python train.py --routed_scale=1.0 --balance_bias=false --shared_expert_gate=true --lr_router=0.000547 --init_std_qkv=0.0391 --init_std_up=0.0391 --lr=0.000463 --beta1=0.9 --seq_len=512 --train_tokens=736300000
Below are experts of layer 2 (counted from 0) of a mixture-of-experts language model. Rows are named router (the router's row for the expert) and show model dimensions 0-255. Each number is 50 + 12 x the weight over its row's rms, rounded and kept within 0 to 99.
After each expert's rows: a language model's description of what the expert responds to. This comes from a sample of Wikipedia text that the model never trained on.

# expert 2
router:54 31 49 39 55 31 35 56 69 32 63 65 44 74 44 54 40 57 61 39 47 59 60 47 53 54 62 47 38 40 46 35 40 49 68 39 45 55 59 46 69 50 45 36 53 43 40 49 44 44 73 63 33 64 35 63 54 37 68 56 65 38 69 51 50 64 56 60 63 55 39 41 52 38 53 71 53 24 65 56 39 30 55 28 55 44 47 42 42 57 50 38 48 36 36 24 31 52 35 60 63 18 69 58 65 82 63 53 52 58 56 54 67 50 51 47 44 61 52 42 54 42 62 61 58 45 75 44 53 81 28 52 46 46 66 39 52 35 44 59 55 45 53 54 24 46 65 22 44 53 56 64 63 63 56 43 39 63 59 44 50 72 59 58 46 51 56 51 74 67 36 41 45 35 38 60 29 52 63 29 52 41 69 52 40 55 48 38 44 46 67 64 47 59 47 59 59 61 42 52 41 48 49 61 37 63 37 43 48 49 52 61 19 57 30 43 47 30 53 45 61 57 55 34 57 47 62 63 61 25 28 74 25 60 47 57 43 47 56 56 27 54 50 47 32 48 59 53 36 62 45 58 49 35 43 39
Latinate word endings. Final suffix pieces that complete longer words, such as -ity, -ine, -ire, -ation, -ant, plus " =" signs and States after United.

# expert 28
router:67 61 38 43 42 39 62 70 72 29 34 30 58 33 40 48 42 35 49 70 57 43 52 43 55 63 44 36 41 59 37 54 45 64 44 57 52 42 47 46 45 42 34 33 66 41 44 76 40 50 80 24 32 74 43 39 34 56 43 71 58 64 54 56 65 40 62 62 45 56 73 31 36 59 73 48 45 53 66 42 45 39 41 57 47 48 35 46 48 40 35 45 56 58 55 43 66 38 38 71 55 61 32 50 37 64 69 77 35 69 72 45 34 55 32 66 40 45 39 27 66 50 62 46 44 39 35 46 49 34 48 48 44 60 56 44 59 52 46 63 67 41 56 61 27 59 59 35 54 58 26 52 41 75 48 60 46 62 56 38 49 61 62 29 66 61 42 66 51 55 68 47 75 49 63 40 76 46 59 35 57 54 62 39 62 67 66 54 41 65 62 55 49 47 44 57 57 41 73 50 47 55 51 47 46 43 42 42 56 43 56 68 49 50 50 52 42 46 40 50 32 43 50 42 38 32 64 54 60 46 56 61 36 40 42 48 58 39 79 45 49 35 53 52 65 64 42 63 52 52 46 38 26 51 32 50
Syllable rimes in names. Word-ending pieces such as ill, ell, ard, ack, ey, land after an initial consonant, e.g. McG-ill, Aston V-ill-a, Turk-ey.

# expert 4
router:41 60 45 69 59 48 58 40 58 30 78 25 59 65 46 51 60 60 37 59 50 29 57 53 45 43 43 38 35 47 48 37 55 33 46 52 39 31 49 41 55 64 32 46 52 56 33 36 60 39 47 39 42 31 46 48 49 63 58 49 56 61 58 49 88 51 30 46 37 50 52 37 60 51 37 68 39 62 39 33 44 44 38 54 58 60 42 65 40 37 36 63 31 40 40 35 57 68 57 29 40 48 50 71 73 29 71 44 41 25 45 46 66 59 45 40 50 41 57 51 40 40 41 53 42 49 67 66 51 70 34 63 72 55 39 09 44 54 46 50 45 49 52 63 51 51 70 68 55 54 45 59 69 53 50 33 49 43 55 45 46 32 41 41 67 44 58 43 52 69 64 53 31 56 65 48 41 33 63 62 17 44 51 52 58 40 64 49 57 30 40 56 31 64 70 58 54 81 62 56 56 50 70 46 54 59 50 66 58 38 57 63 47 58 57 40 52 53 45 38 66 52 59 52 37 57 47 68 57 34 46 35 47 68 38 61 52 51 66 43 64 58 46 66 73 58 40 59 50 65 62 30 41 49 42 46
Name-internal vowel endings. Short word-final pieces inside proper names and words, such as a, er, or, an, ian, ur, e.g. Govern-or, Transylvan-ia, Missou-ri.

# expert 25
router:39 47 84 38 48 69 62 18 60 57 54 52 58 53 65 39 38 45 21 55 49 47 42 35 52 59 17 49 72 60 66 72 46 46 60 74 62 57 48 60 61 28 63 52 48 58 38 35 67 39 42 54 42 24 70 83 42 59 48 38 39 65 62 29 44 55 54 49 57 59 54 68 47 44 40 54 60 58 48 36 64 53 53 55 46 54 36 55 29 62 48 38 55 58 51 53 61 38 54 35 67 59 50 60 66 45 42 44 47 52 61 43 50 49 71 50 42 51 64 61 45 50 55 49 32 61 48 55 44 40 56 38 47 41 50 37 55 34 68 31 65 74 50 34 56 45 50 49 48 52 61 52 51 37 50 40 42 25 19 67 32 49 60 41 41 54 54 36 22 70 34 53 61 30 30 46 39 46 52 45 67 45 44 37 60 44 47 65 76 55 50 39 72 59 59 50 31 31 57 49 54 53 52 27 50 50 65 41 44 46 44 60 28 45 61 46 41 48 66 49 48 39 50 37 56 43 44 46 63 39 55 41 37 49 44 47 53 55 60 34 59 44 58 69 48 56 70 24 77 50 44 41 56 67 58 68
Odd consonant pieces. Pieces like b, et, ig, j, ov and ' T', plus UTF-8 lead bytes of non-Latin text, e.g. Cire-b-on, Canter-b-ury, mark-et.

# expert 19
router:49 44 50 71 48 46 41 44 30 49 49 62 61 31 49 43 43 54 52 53 33 59 75 50 42 48 35 52 60 51 63 52 58 13 55 37 67 37 66 40 49 57 54 60 43 35 29 57 50 05 51 49 64 36 63 51 58 50 48 33 37 64 39 46 62 49 41 47 43 53 37 64 54 53 38 43 41 40 68 32 49 58 54 42 69 46 56 56 64 52 27 52 60 67 46 49 54 25 53 38 31 48 44 70 80 50 72 65 53 34 44 46 39 43 50 47 64 56 47 58 41 63 61 36 58 41 47 54 64 82 49 33 50 55 52 66 40 59 65 60 51 74 55 46 61 71 53 58 60 45 73 62 33 31 56 49 43 41 43 61 42 31 62 48 56 57 64 73 50 34 67 61 35 55 39 59 86 60 37 56 41 40 36 48 51 74 40 54 62 39 46 37 42 44 49 42 46 41 47 58 47 59 46 48 39 56 71 44 62 54 65 47 47 45 42 71 30 54 69 69 35 59 48 59 59 56 37 41 44 67 55 62 63 66 63 51 38 40 51 42 59 55 31 42 29 30 37 47 44 40 53 62 38 46 67 40
Word-initial first letters. First letter or two of a word starting with a space, often capitals in names and titles, e.g. Grand P-rix, J-ulian, Pl-antae.

# expert 22
router:41 44 65 50 57 60 36 49 53 27 49 47 53 47 64 54 44 53 61 49 36 61 48 48 47 29 68 69 33 42 56 51 63 46 57 62 46 43 56 35 49 52 42 47 50 41 64 32 42 66 48 62 28 58 45 41 35 52 58 25 55 42 46 52 49 51 28 47 69 43 38 70 34 50 65 31 66 36 42 35 35 59 50 44 49 43 67 67 34 40 40 55 45 65 49 26 38 71 57 57 52 49 43 42 68 45 37 64 43 27 35 66 35 40 41 60 65 74 81 71 49 54 63 50 30 47 37 45 57 67 60 42 69 59 56 42 50 55 56 43 29 44 44 26 36 32 66 30 41 55 55 36 54 62 57 58 53 70 60 65 47 55 54 64 42 65 58 50 54 59 50 57 53 47 61 40 58 80 55 43 35 37 58 80 37 58 54 45 56 74 38 48 52 53 53 41 41 57 70 53 44 27 26 64 29 47 40 56 42 43 38 47 56 44 71 46 47 74 31 58 72 51 46 47 32 41 70 54 54 49 41 44 35 57 68 58 57 65 45 31 55 50 40 39 36 38 48 44 52 38 70 70 58 29 53 63
Commas and colons. Commas, colons, semicolons and dashes after words or numbers, especially infobox label colons and date commas, e.g. Unit:, March 13, 2015.

# expert 5
router:39 37 56 46 59 32 72 41 42 33 58 41 50 55 33 55 57 37 57 55 52 42 42 42 51 50 49 56 45 50 36 60 53 39 65 27 61 53 37 59 58 43 45 69 72 51 50 46 74 56 31 57 56 57 69 62 35 37 40 52 45 29 54 38 32 44 28 43 41 58 40 66 63 64 38 66 57 61 67 58 63 47 53 53 41 48 65 41 61 73 37 31 71 54 43 62 44 62 53 50 64 51 71 52 49 46 51 31 51 47 43 38 51 33 49 44 38 69 52 42 49 39 40 71 63 37 90 53 16 51 37 43 59 55 29 47 50 60 50 46 50 52 42 34 53 50 44 38 44 54 26 52 41 41 45 62 40 46 39 44 48 33 43 34 64 60 44 63 62 59 64 57 33 51 53 44 53 43 48 56 39 46 42 33 43 40 49 65 72 73 56 61 29 56 38 65 48 62 56 46 62 46 54 66 58 33 45 39 71 57 40 31 43 38 27 52 40 65 59 55 24 37 63 67 58 54 36 48 49 54 72 48 44 55 48 57 29 49 62 71 64 69 79 56 62 58 62 57 34 52 39 35 82 51 40 60
Mid-word fragments in names. Short letter-pair pieces inside rare or foreign names and words, such as y, in, ar, al, le, as in Qu-in-lan, Pat-ric-ia.

# expert 26
router:55 52 45 69 62 46 56 45 57 50 54 54 67 35 51 45 57 36 36 48 66 55 57 78 51 57 36 48 34 57 47 61 51 61 49 40 28 51 33 43 57 21 58 80 40 49 52 71 60 34 17 69 59 44 42 50 40 50 58 31 41 32 57 38 58 61 58 45 42 66 52 54 47 28 51 73 74 58 30 49 51 76 44 79 32 47 34 69 56 61 44 46 75 55 47 39 50 47 58 44 59 29 38 61 36 39 63 43 45 66 61 52 76 36 46 50 51 48 29 41 67 36 43 38 50 52 44 60 54 51 50 28 57 63 52 59 46 43 44 53 37 82 39 32 58 71 48 68 55 60 41 41 66 39 50 63 66 43 51 53 39 37 56 38 43 36 42 45 51 43 38 81 46 74 38 58 71 45 36 46 51 36 40 23 43 63 45 54 38 47 72 35 36 46 72 52 39 75 62 53 63 52 46 38 37 57 72 55 36 50 49 45 52 55 52 67 48 42 58 60 37 34 67 39 45 58 40 47 48 53 43 55 52 65 65 58 46 54 35 65 43 38 42 51 50 39 40 37 52 44 66 57 50 49 61 44
Word-initial lowercase starts. First piece of a word after a space, usually one or two consonants like s, B, G, d, Th, as in s-earches, d-ate.

# expert 20
router:50 66 46 51 36 61 51 76 69 63 34 41 82 60 43 55 34 31 64 58 39 40 73 40 51 56 55 71 48 47 53 67 39 63 47 45 38 63 37 49 56 49 37 41 34 47 61 74 37 48 53 46 57 41 48 59 58 37 64 55 66 41 66 47 70 47 47 56 56 49 43 33 41 64 59 48 39 48 46 32 39 78 53 25 29 51 69 44 57 33 45 62 46 50 55 49 48 59 44 64 54 28 55 31 48 43 31 44 53 63 44 38 42 32 43 63 73 44 68 60 58 50 51 47 48 62 60 59 61 66 50 73 62 45 54 71 52 28 35 41 72 54 43 71 50 41 46 67 61 41 66 48 53 50 50 28 44 55 48 47 49 50 28 47 45 45 49 42 67 54 65 62 58 45 54 66 38 44 55 45 42 69 55 62 75 36 42 69 55 47 58 45 17 55 65 31 63 57 39 53 51 59 31 60 71 60 33 58 50 18 28 46 73 33 49 52 60 47 51 50 38 44 30 39 41 53 45 53 41 51 31 45 69 48 39 53 45 46 55 43 44 47 55 27 53 36 49 67 32 42 31 34 33 50 44 58
Inflections and function words. Word endings -ing and 's, plus by, for and quotation marks, as in Shooting, testing, Women's, surrounding.

# expert 11
router:65 52 44 45 56 28 64 30 41 68 59 68 36 52 38 48 74 49 61 56 37 47 52 53 50 60 29 22 54 44 62 53 53 64 58 62 47 57 51 47 51 38 74 41 53 33 67 50 50 45 46 60 50 36 60 42 56 46 41 45 34 49 37 40 33 52 53 51 31 62 50 36 43 49 63 37 67 60 46 59 49 65 87 39 35 55 49 60 59 31 58 47 73 48 18 50 47 71 64 69 27 37 64 40 75 43 54 45 60 60 41 47 63 45 45 50 36 49 43 57 61 53 45 58 61 36 36 56 60 41 69 31 57 54 76 54 54 43 49 59 55 36 46 32 83 36 48 70 57 65 64 21 59 49 38 47 72 50 55 67 48 66 51 51 44 64 31 53 44 64 43 57 46 34 30 48 37 34 36 47 48 45 44 61 65 34 34 60 36 42 32 56 37 19 36 58 40 56 52 44 38 57 51 65 58 60 65 46 62 52 41 54 67 56 65 47 44 62 51 57 42 53 52 40 37 42 28 57 65 40 58 43 54 64 60 53 55 40 54 49 62 76 57 37 52 62 53 29 37 32 50 47 30 48 38 51
Letters h, v, w, L. Single consonant pieces h, v, w, qu and capital L, H, W starting or inside words, as in house-h-olds, f-ew, Bol-iv-ian.

# expert 0
router:55 67 68 52 36 57 74 50 56 69 40 49 47 46 79 45 40 77 60 43 37 70 41 56 49 59 62 75 62 53 43 51 49 62 26 38 43 64 44 46 37 39 53 48 38 70 57 45 26 46 56 51 67 36 45 36 38 62 70 73 65 57 53 47 55 45 55 26 59 48 47 68 26 60 46 45 46 55 40 39 44 55 45 37 50 85 66 36 38 58 59 58 46 63 49 70 35 41 41 45 66 54 59 40 35 49 55 51 57 67 63 44 48 43 57 79 47 49 47 39 54 57 39 31 45 33 84 26 61 63 48 64 59 33 50 53 57 52 35 38 52 60 43 38 28 29 47 45 54 48 49 65 33 40 56 47 62 51 43 50 52 69 40 66 71 41 25 28 50 46 57 35 47 59 36 65 58 41 33 71 51 61 79 70 43 44 65 58 45 47 59 51 52 42 45 54 66 38 52 51 63 54 39 50 43 39 39 47 43 46 49 46 71 49 38 68 22 56 48 41 57 44 29 62 46 53 53 61 50 45 42 46 44 17 62 49 44 45 34 48 36 42 46 38 46 57 54 44 43 58 56 40 57 35 58 55
Prepositions after past verbs. Prepositions and verb endings ed/ing right after a verb, such as signed, met at, grew into, educated in.

# expert 15
router:50 57 31 40 48 61 22 45 57 55 69 82 37 45 56 50 54 50 56 53 36 37 55 42 49 65 52 51 26 36 25 51 42 63 51 57 50 62 48 62 56 19 48 58 39 39 61 66 41 44 48 44 49 70 33 50 43 67 56 36 47 62 43 69 49 69 25 40 46 67 47 67 57 51 64 52 51 55 38 54 37 50 44 53 88 64 51 64 48 70 49 57 51 56 59 60 71 47 48 48 44 56 47 36 58 37 36 26 51 46 34 32 39 64 41 43 62 60 34 31 28 67 41 61 51 50 35 51 52 49 34 65 39 48 22 46 62 67 49 43 38 38 49 52 36 28 40 45 57 61 51 52 29 71 65 57 36 57 72 60 53 57 52 60 37 44 39 31 57 54 53 52 54 54 58 56 62 39 73 52 52 74 87 52 14 50 68 49 51 47 36 51 65 60 37 64 64 60 65 48 51 52 21 64 51 63 51 52 31 35 48 44 41 37 31 61 47 49 48 55 59 65 63 48 40 42 58 66 47 44 55 36 50 59 44 41 54 53 43 42 52 68 66 37 46 45 41 41 47 59 36 44 59 50 64 41
Function words and adverbs. Conjunctions, auxiliaries, pronouns and relative words in running prose, such as and, was, is, that, which, he, plus -ly.